{
  "moe_layers": [2, 3, 4, 5, 6, 7, 8],
  "normalize_top_k": true,
  "init_std_router": 0.0144,
  "n_kv_head": 4,
  "head_dim": 96,
  "init": "normal",
  "lr_head": 0.00582,
  "batch_tokens": [65536, 131072, 196608],
  "doc_mask": true
}
Below are experts of layer 5 (counted from 0) of a mixture-of-experts language model. Rows are named router (the router's row for the expert), up (a neuron's input weights, with its number) and show model dimensions 128-255. Each number is 128 + 24 x the weight over its row's rms, rounded and kept within 0 to 255. Numbers have three digits each.
After each expert's rows: a language model's description of what the expert responds to. This comes from a sample of Wikipedia text that the model never trained on.

# expert 7
router:137120144122121143133082111102098159139099132124114131142127116108159137144138094124110120135162153120141124106141119155114129077157148129197155111160136104141124124110158147149126155151110110146111145131136113095140133138114091138125123182146131149127110116132132092132118127134163166117130127122162136165118128114109149158149120114129155142133094146143119074151167135133138108138106
up0:109163099131114140121109143112177174127163150144126104135147116147135081137119132088073076116147145122157141126059122124161123084114102141155166124108174105139123138139141132127121148108111150131147141149132170122086109112128147118086129143102147160074173079120099166119141124114098165109079120137133151168154155131120131095104133087146110149136136155105134164119144123120079139160129
It responds to: Foreign-name inner fragments. Short pieces inside Slavic, Filipino and other foreign names and Latin species names, such as j in Ignjat, kov, im, om.

# expert 9
router:147116130134150128079159188099154161121112123094137139093145063124078124143144170131150141135150148111161144155150124146108160085146171146141145103156146142097095139146133166115134109110091111135111140122111112105134134125094126179115123158115120090114110174110124121111166124136162121135104145130144150119125125102143108173088152142119177147109116093156114096101115109107169081086133
up0:122127110131142096114154177136102156149142077124112112128114166096127104122110120132145153140130118090080130125085096122125139107133114143120148117109174099134160109131134087129108150152095145115146120139136105113117130116147085156144129139123151167149176165138193108135191113112113170140172153156116196113118130128114103146094128136126136088149113147120078145135128119167103140144136
It responds to: Name-initial word pieces. First pieces of personal names and surnames split into fragments, often after a first name or "by", such as Sel, Grab, Oleks.

# expert 17
router:133098158114089107093090148110134112153160145107179121138104113069135099118133164143120144140098154110132139144085155100106133150141100126146112105165157108153159110164103082110081139138119118155128126150121094136091149198153126105133117097143148130128144128148095164154134166122119122159146127135111137122153113137126116150090124133178139167124132158132099120114159132113133130184132
up0:084135095128134154105143152095174096143141144152157088132074094113140088064127147173122114120135111092124119131116114088122116090086117111099126086162144081119170121147093132186084118136143182107135113117116120140119124141070152103142142130134132103145145164162097130098121089117140129138089127123153145165121122142164113156138105103127095146125104146139127115117114117129099148151095
It responds to: Vowel-ending name pieces. Final pieces of foreign names and places that end in vowels, such as eno in Gimeno, co in Barranco, ari in Atari.

# expert 1
router:114130124105138093112137158094190113117113083135150134123147116155104121155179125122126170105120117097163128136138123135112164117135103176114120106122147130113131104163137087163112159139101114149098127171120125125119120124112097153122124155146157152154141136172119150149132158167153132146139144127138133099140110143178090113140148139095120182165132122121131125097140150108113082174106
up0:132129139142149136122124119077113128136124115085089106128101128156158129104151101157077111110105124094111098125089149141155156084129129184127149144134149089078101119156118116131173148134135100161131132121094121129173138079129148148161137135132152117125146161121094143130115118140090120155132084134108135108126134112125100083137145120106133091176120114149145141061104131137141123126130
It responds to: Line breaks near headings. Line-break tokens after sentences, tables or lists and around ==Section== headings, plus the == and === heading markers themselves.

# expert 14
router:143104117170131150099134139107127134136142147109116133150181070138099051121154107117187133125130157118170119114085130107120116115127108173198126135144135124103154091155110129125093131140172123132108132141127158111164158120132139157110118127136133091139121125129108117132117118133155129166117176157147103113126139091117118122138113138143111182102116095179136142122156161152155070164128
up0:108134093120172118150142153122138158153101123123140086115158108137158133128138101132138089104127129093137098112118154163113197079121149136064169145119121129099154116116135114126136147128151169136121113122102145121170196122150145122129124132084073133101083130114154107129112183131136147103119116116106144126095170109117089154148126129117121114123141127116118090102145138106104110131105
It responds to: Table cell contents. Numbers, signs, blanks and line breaks inside wiki tables of election results and sports statistics, such as +2, %, −33, Votes.

# expert 47
router:110112152146088108131111112106146142129106167130087130114145117076163098121124126143112117139074108141170119161144139110114103107099096115111103104141153141166106147165086151170125140120147126162099113147119108133135148136119169153119107146127156055128107129130165119162135134094130159148133143111128105132154098152122126155174158130123143098148132105097123106148142126119174119144078
up0:113142137094119090139133149137135130145159141128154110100112119127144063172099140168121152146112127119154140122108105111160148104049114150102089101140087168142175112151125116134126137080108133132134152094141090105096084112112130104129121094155094164119124133137153145119127126113142128121158086142090139166141137118166119147119139128132116101157160104158143130115104122140119132090139
It responds to: Indefinite article, determiners. The articles a and an, plus as, same, former, another, one, after verbs or prepositions, such as at a, was an, the same.

# expert 11
router:142166139150095075097123121106102118156137149112129139167147141097174118132148114144167167096127096118166141115145148113125162121130157175120105144134133099143139128179134110126084151084122124135085137129119155113153128106141107145115098134098130101124142128144171102180128175147125118162116114152160128110134115151137144115111103137137115139123140126132110124136151117136161137144108
up0:152118140130170111143102125132157157192112136100140126124110134110151129160149122071146150080127158106105089095115113146121108104137131129109118129105130138136119115099144094169101142136132119075147130178138138134168135106101062109156087145103176155141124113148144084122110155139110106140124115108156145109147148132129097118137127125135188122117099119110110132104104141110198114126127
It responds to: Commas after words. Commas, often fused to a word end, closing a clause or list item before and, which, but, such as streak, career, s,.

# expert 5
router:138159132183118105091135169126114137168135137110084134165131107138106137151164163101149154111080150118130153183095140116134124123128105136136103124143164112124130145131157110137075115127163126134068126161141140129114105160094119176136113113114141109134139147129176173135152141108124129123083178141150117145128119151134105134081135129132140135127110118157135175135157158140129112147120
up0:136158087168105121127106125131123126132110117138131159146130104158148142124166172098127112087099119115147156136111122151141087141106121159115134095120106151144111111141150123144131127121116083111098097141131120118172121101096133185139161116098167136169060094107162124170121126152142159153138099101111115181134105111081163119114175152137130143162132117137112134156146141131132118104149
It responds to: Years and numbers in tables. Year numbers and small integers in table cells, often right after a pipe, such as 2010, 2017, 194 in sports results tables.

# expert 42
router:153133148153118138125097159093102135161112152081164144143106086126118137143179131159133165096097144122130169146098142115103136109122154156132100098161176121184131141134156098113077126129138095130132082149099108160103113136146146130126100117094148087090130155115129166157126134141152106085114140173107096123151135121155098204089087110131143147118095125107108153146164112150169107156090
up0:114126145082168129159139119113129128146116131139137088122137102087133131131118128137151153109146100099127096125167100147129118120129133122131181100120091091128123116130127109132144104130157139118137170115093112123102115113148102143110121118107161163163140114138141107171111124121181104120135136156129160098127123139113150167128164142132138117109111115118124094145178130107147142140161
It responds to: Name endings. Final pieces of surnames and proper names, often before 's or was, such as -stead, -omin, -uda, Doyle, Jefferson.

# expert 46
router:134136164162131101115162150117128153130119104121112113099151112145070118131141156130134150146161146126111145166163135114120132101151151178138174102168121121130075128133109169116135104107090109094113134113114080147126175120091102164121118138123158103094131144132157110130118139138132138136121130185117125145125136096116095173137117125105153139134112084185130110071092100106165106140121
up0:123105139131134129143133157142090128150143098124089082136133121121140114140110133108115120087165129101130099120126155134118184079123132111124055142133072091102132108166107135080089155101142170149129112095120129150114137133161143163121105129098124069081133151145108112167120126128099156159129149116139132112140091154093125099142132118114133078136150130125140127144178126124137120122115
It responds to: Proper-name first syllables. Opening syllables of words, mostly foreign or proper names, after of, the, or in, such as Val-, Am-, P-, un-, Bar-.

# expert 39
router:149126145116138093129101137061117129144116169148093133162141075074137127120147140163151122121108120137112129112124147145118137140107150123141120106124156136119155148151151114094105134094112116137117126143115141135129124116109154126121115125124113043136104136126120121108108139127128123150116165147137133129176125183149125159139134132150144127159099114140099140098207134153127098163152
up0:106136148170141163108126137095120141118129154118171159133143061110115136085078147134142111184110125120139147131118164136121107166121183147123128091133149146157104097086128082154126085137160132083134117117164154110124124115095130138177109113152138103114141134096146079091147173141159207122142152094122114130121120131154138101144131108097100093125108103121089129135123160148134147085138
It responds to: Definite article, possessives. The word the after prepositions, and possessive determiners such as his, their, its, her, 's, before a noun phrase.

# expert 37
router:106099104149128104127133144107103109099130163118108113162116106114138097135151154187141121125127106142138140156145114140125146103091150133158089131126123116114157151122165116145104131108116110184121112128136154135119115118123127142088129129126191141143095166170166103114124147116176147104105136110100140129167141128147105141101167103137132148138125083152114127120131124141092118133122
up0:134164113151126141158135149123114106070165169157086103109164130146142111121139120119103117105122114141135126132100131161124140172089157145105121141174081169120138139137127130104120144123152125097116130120092083136106123160134143149107103130074122147130196173106117144086134170118122164122166093103124110139121160130095173134127079144150119109177145147165148157122115137115137131103121
It responds to: Action verbs after subject. Past-tense action verbs, verb particles and that-clauses following a subject in biographies and reports, such as wrote, served, became, out, state.

# expert 29
router:092112160183083097115103140120125122164122138135071102133148073105155149195148106135142090121119129109159140154110119168136127130111140117173117140153146124161120155112115110138130146124164124139159092123122135119162128115101089142107146148131139118116129125112123167111115116151129149102130186110188131140118084131125120121143129141166114168167096157142108151122128132140149065097089
up0:107085160142121125096139144103181091135075140120098145161113113159162135106139111100129148140137116114107146138131134115143103120142147095076104113179140154117125117070090104122087138112148146164101103138153174153145153121119150104117100182138119143138119120091114152096122124132129133137117127101140171141173118089159107129120157070163104081166157140112075134133115135137169122141137
It responds to: Number pieces and prepositions. Later digit pieces inside longer numbers, scores, money and date ranges, such as 20 in $25,520 or 78 in .478, plus the words in and of.

# expert 36
router:174145154165065084080129105102142153177137124110103095119137126121078133142124143138137112109098154128137175172110125135116127086087160137125131133153131093141112147110125092113101117110124087152137068128108114113134171152125162166141118181114146120154126113151130172142118142161157092140147156141194146135110098126096121167100129123171138129118123116149144180128128118124164100137134
up0:163137164137172096125151152122105147101140087146154144152122118120167122162126120138102160070108105135082177187067082126132132139101158124084136123100111118140146159101166171139114061102123153123150129132141090110135145118123112159134131125139126124181108123155185121133118168136131153146154103107142122158137112144117108114109108125096126135136129084141122161107158138105116131115131
It responds to: Numbers and years. Standalone numbers in tables, dates, ages and addresses, such as 16, 1920s, age 66, goal minutes like 73.

# expert 8
router:135149167139094148108175099124143161125105165140111180123115088112105127118144118128132124097096129111127140192147105084103121117114130138140140098129175131125126127120131180140128140109102119150117116104104097136138144115102173132124090136141091092145111128112098120144135135114150149149133182119134144091163088099112081143129140144108158142146144140143126105141117143089157116111102
up0:114137118129145193153148143089130097172110149177057118175127109130146107128137130133138158093118111109116139090139136144105128157121124110103129180124145128120163111135074101126143147123148165163098117129136135077160134097051141119131112158110119113139126107104119122114147131143115147105143150144165125140095064140099098121114147147132137095156121122083130140124129178101125127142141
It responds to: Name-opening modifiers. Articles and first words of proper names or titles, especially New, South, North, The, as in New York, United States.

# expert 24
router:149144120150152115117157164137108097152148145108167153166129114166150154100133125160128144094137099103151139103127124148072132126120151142123117095151107122093111115120156099152081139134109124132140138158107142116150150117148150127096118142139092115102083098139185178131126140148188140091097151137101142084133143135122117119075138145106115128113127096099140141113156137175137126146141
up0:102125112133111130116160131094135182113138097106076161124144111122096155092117150143121077141134107130116157126146144092172107101147098102129102105104118101098146141127088106153128105165127127117111126134146132129125103108129156143123087099121127132103134161096088109138103143129067099136134118134115093132153159148151132116128081142098129104108123095108154151115153130061163095085095
It responds to: Work and group nouns. Head nouns after the, a or his naming works or organizations, such as film, album, song, play, company, band.

# expert 21
router:110118155141095131127168117144125136116141145107103121118116119115164138135149128160130133121083139104138149130157158115124160109118127125104078129122158076094116124124113102147103124091120125140144134161107137129133131123092169130115102192134124091131138128144145141100126165099111157127141151133171128110119149133092115135129136117121126128135105088224154138103135131081173115150127
up0:115155125130127111134125117122128124146139131081169125150134129117112132124151079120088118085128119130130135078137109058119088149123126076122157141164118123138103121181112093138123126133120161122122142093099156123173139121141114153090095115157142116149146150139124096132178101100091142144147125129093146132122125127130149141150129133077090093150100126102133150113117187135152149119151
It responds to: Pipes and dashes at line start. Pipes opening table rows, dashes starting list items, and numbered-list markers such as 2., 3., 10. at the start of lines.

# expert 31
router:149116163143126139106134128107131123195119136111092186132146084122112140097150159134117098129124142145169077129122110118099146084118150126127131120156149121118146116137140139127103121112097091106086127142098122117124184142116175161153167175150118162138100193131122094146140102161154114153108150122146111075129119091122105132110107129082145126123119138156128108135093119121156118108098
up0:182138139099108116124116144122118129135108115153137189139165168090124117162139121158149144126120157102131133099131126150114166112171151080114135137127170162150157099121136130152122128119135063096151128146138116095085151140187136158136119152191130102131145117122108132105110135153129154149145168120101089143136156118089110133122113086116141138136104117157133174126091123126090102088124
It responds to: Capital initial letters. Single capital letters starting a name or title word split into pieces, in tables and cast lists, such as A in Aadmi, W in Waker, H in Hlaváčková.

# expert 6
router:118173178096122142110119161098130127188148139096159164117129107086109107156151154114148129055107123108174130156124175090115136115135163127125126134124135131153118095122154084111113108091123125145126120163132126155110160134126148122124106127083149107170121160132096170157140126146139095102113136141121113108169102108166106169141120143159177139117122120139125117136128123106159089131103
up0:162148160130099119119137142114093092155107120127088123111127183095177132145118112139175111113090114130134130112100141110111142143120121103163131158105125149104120125129129114115173078167156083104076131099127137115098135099094112133119130094154121127085107111116098100109140104160115148169163102133124137132116163082110108137113100143134125152125113119136163099121101132088149110165170
It responds to: Months and first names. Month names and personal first names, often in tables, dates and credits, such as March, Dec, Michael, Edward, Walter.

# expert 40
router:177141115210099123133137135131108112153127158109099141153149110183095136159119117129159102106116153131172120142144135120123126122110164147100119124142125114107098126079110097115116131147130110109127110191110110097121167131083108151117155131144150131098127128106133138109157119136101108153145189086082153161129116126088128139131144154198137164141107126145109153151134161118150103141107
up0:141120143172118078125131137159163120164124118120112154135166109132143118150141123173069141163161115129128100136152154164087115145111108123119123116129140120091134107171128130075147109095119119123124135151099118176111105087141113130117158122165105129136150133157142153105088132122109150100146164119106132114138134151129130141154162163144139071094110147145128146111169138126128143152115
It responds to: Measurements and coordinates. Number pieces and units in coordinates, heights, weights and data tables, such as °, ″N, ft, lb, 7.4.

# expert 23
router:169136142145130120128093136110108127120157145109112125134139092105140130163144121148169150084147149100138119138104145117122137130098150144148121133156163117134159129144113070129111136085153100153138128125120107149097145136126112123130110134100100086154135096159147152159097117108128139096102122125108131134132129138146170127116141139135140189118106102156100181153150133172164082103091
up0:073097104101143083139150092135081140160162067109106134138121104103143143125110175113088157107108125173085139102127178113131129126097098166139092143170165179139140104115135087127148128091138121133144112148129141122130129161130140146088135169092143116172120076127136183112127160130115129147133102136120140112129129112137110113108189146139131149150082116123116119165119133165109107100108
It responds to: Sentence-final periods. Periods closing sentences, often fused to the last word, plus closing brackets and years ending entries, such as role., season., 1983).

# expert 26
router:159151128145108105094135129108180140176116167127088156099133102095131092127138092175126107113088158158134118132163180103085105123071160171104103115160147103149114133153155147119088148094131104149125110121140111125099145142126114146137102138141135096179126134112134109127104126117138146137120158134193122133121104138165137210169134089135134109136125120127076157105110122118124147128127
up0:173134125151127118130133143162133108151125118149172100087144127125147108155148101112168152148109104126141140111124133090120099114123187103126099128090083125074086135128141139159116111099118118157108102137100121101166131127135115153144115108121112078101137107143148159142138138141136123145107149151099150160114142133150132128144124076124101170106127133146084158130128118124150158104160
It responds to: Auxiliaries and quantifiers. Auxiliary verbs and quantity words within running sentences, such as has, had, be, more, both, only, many, several.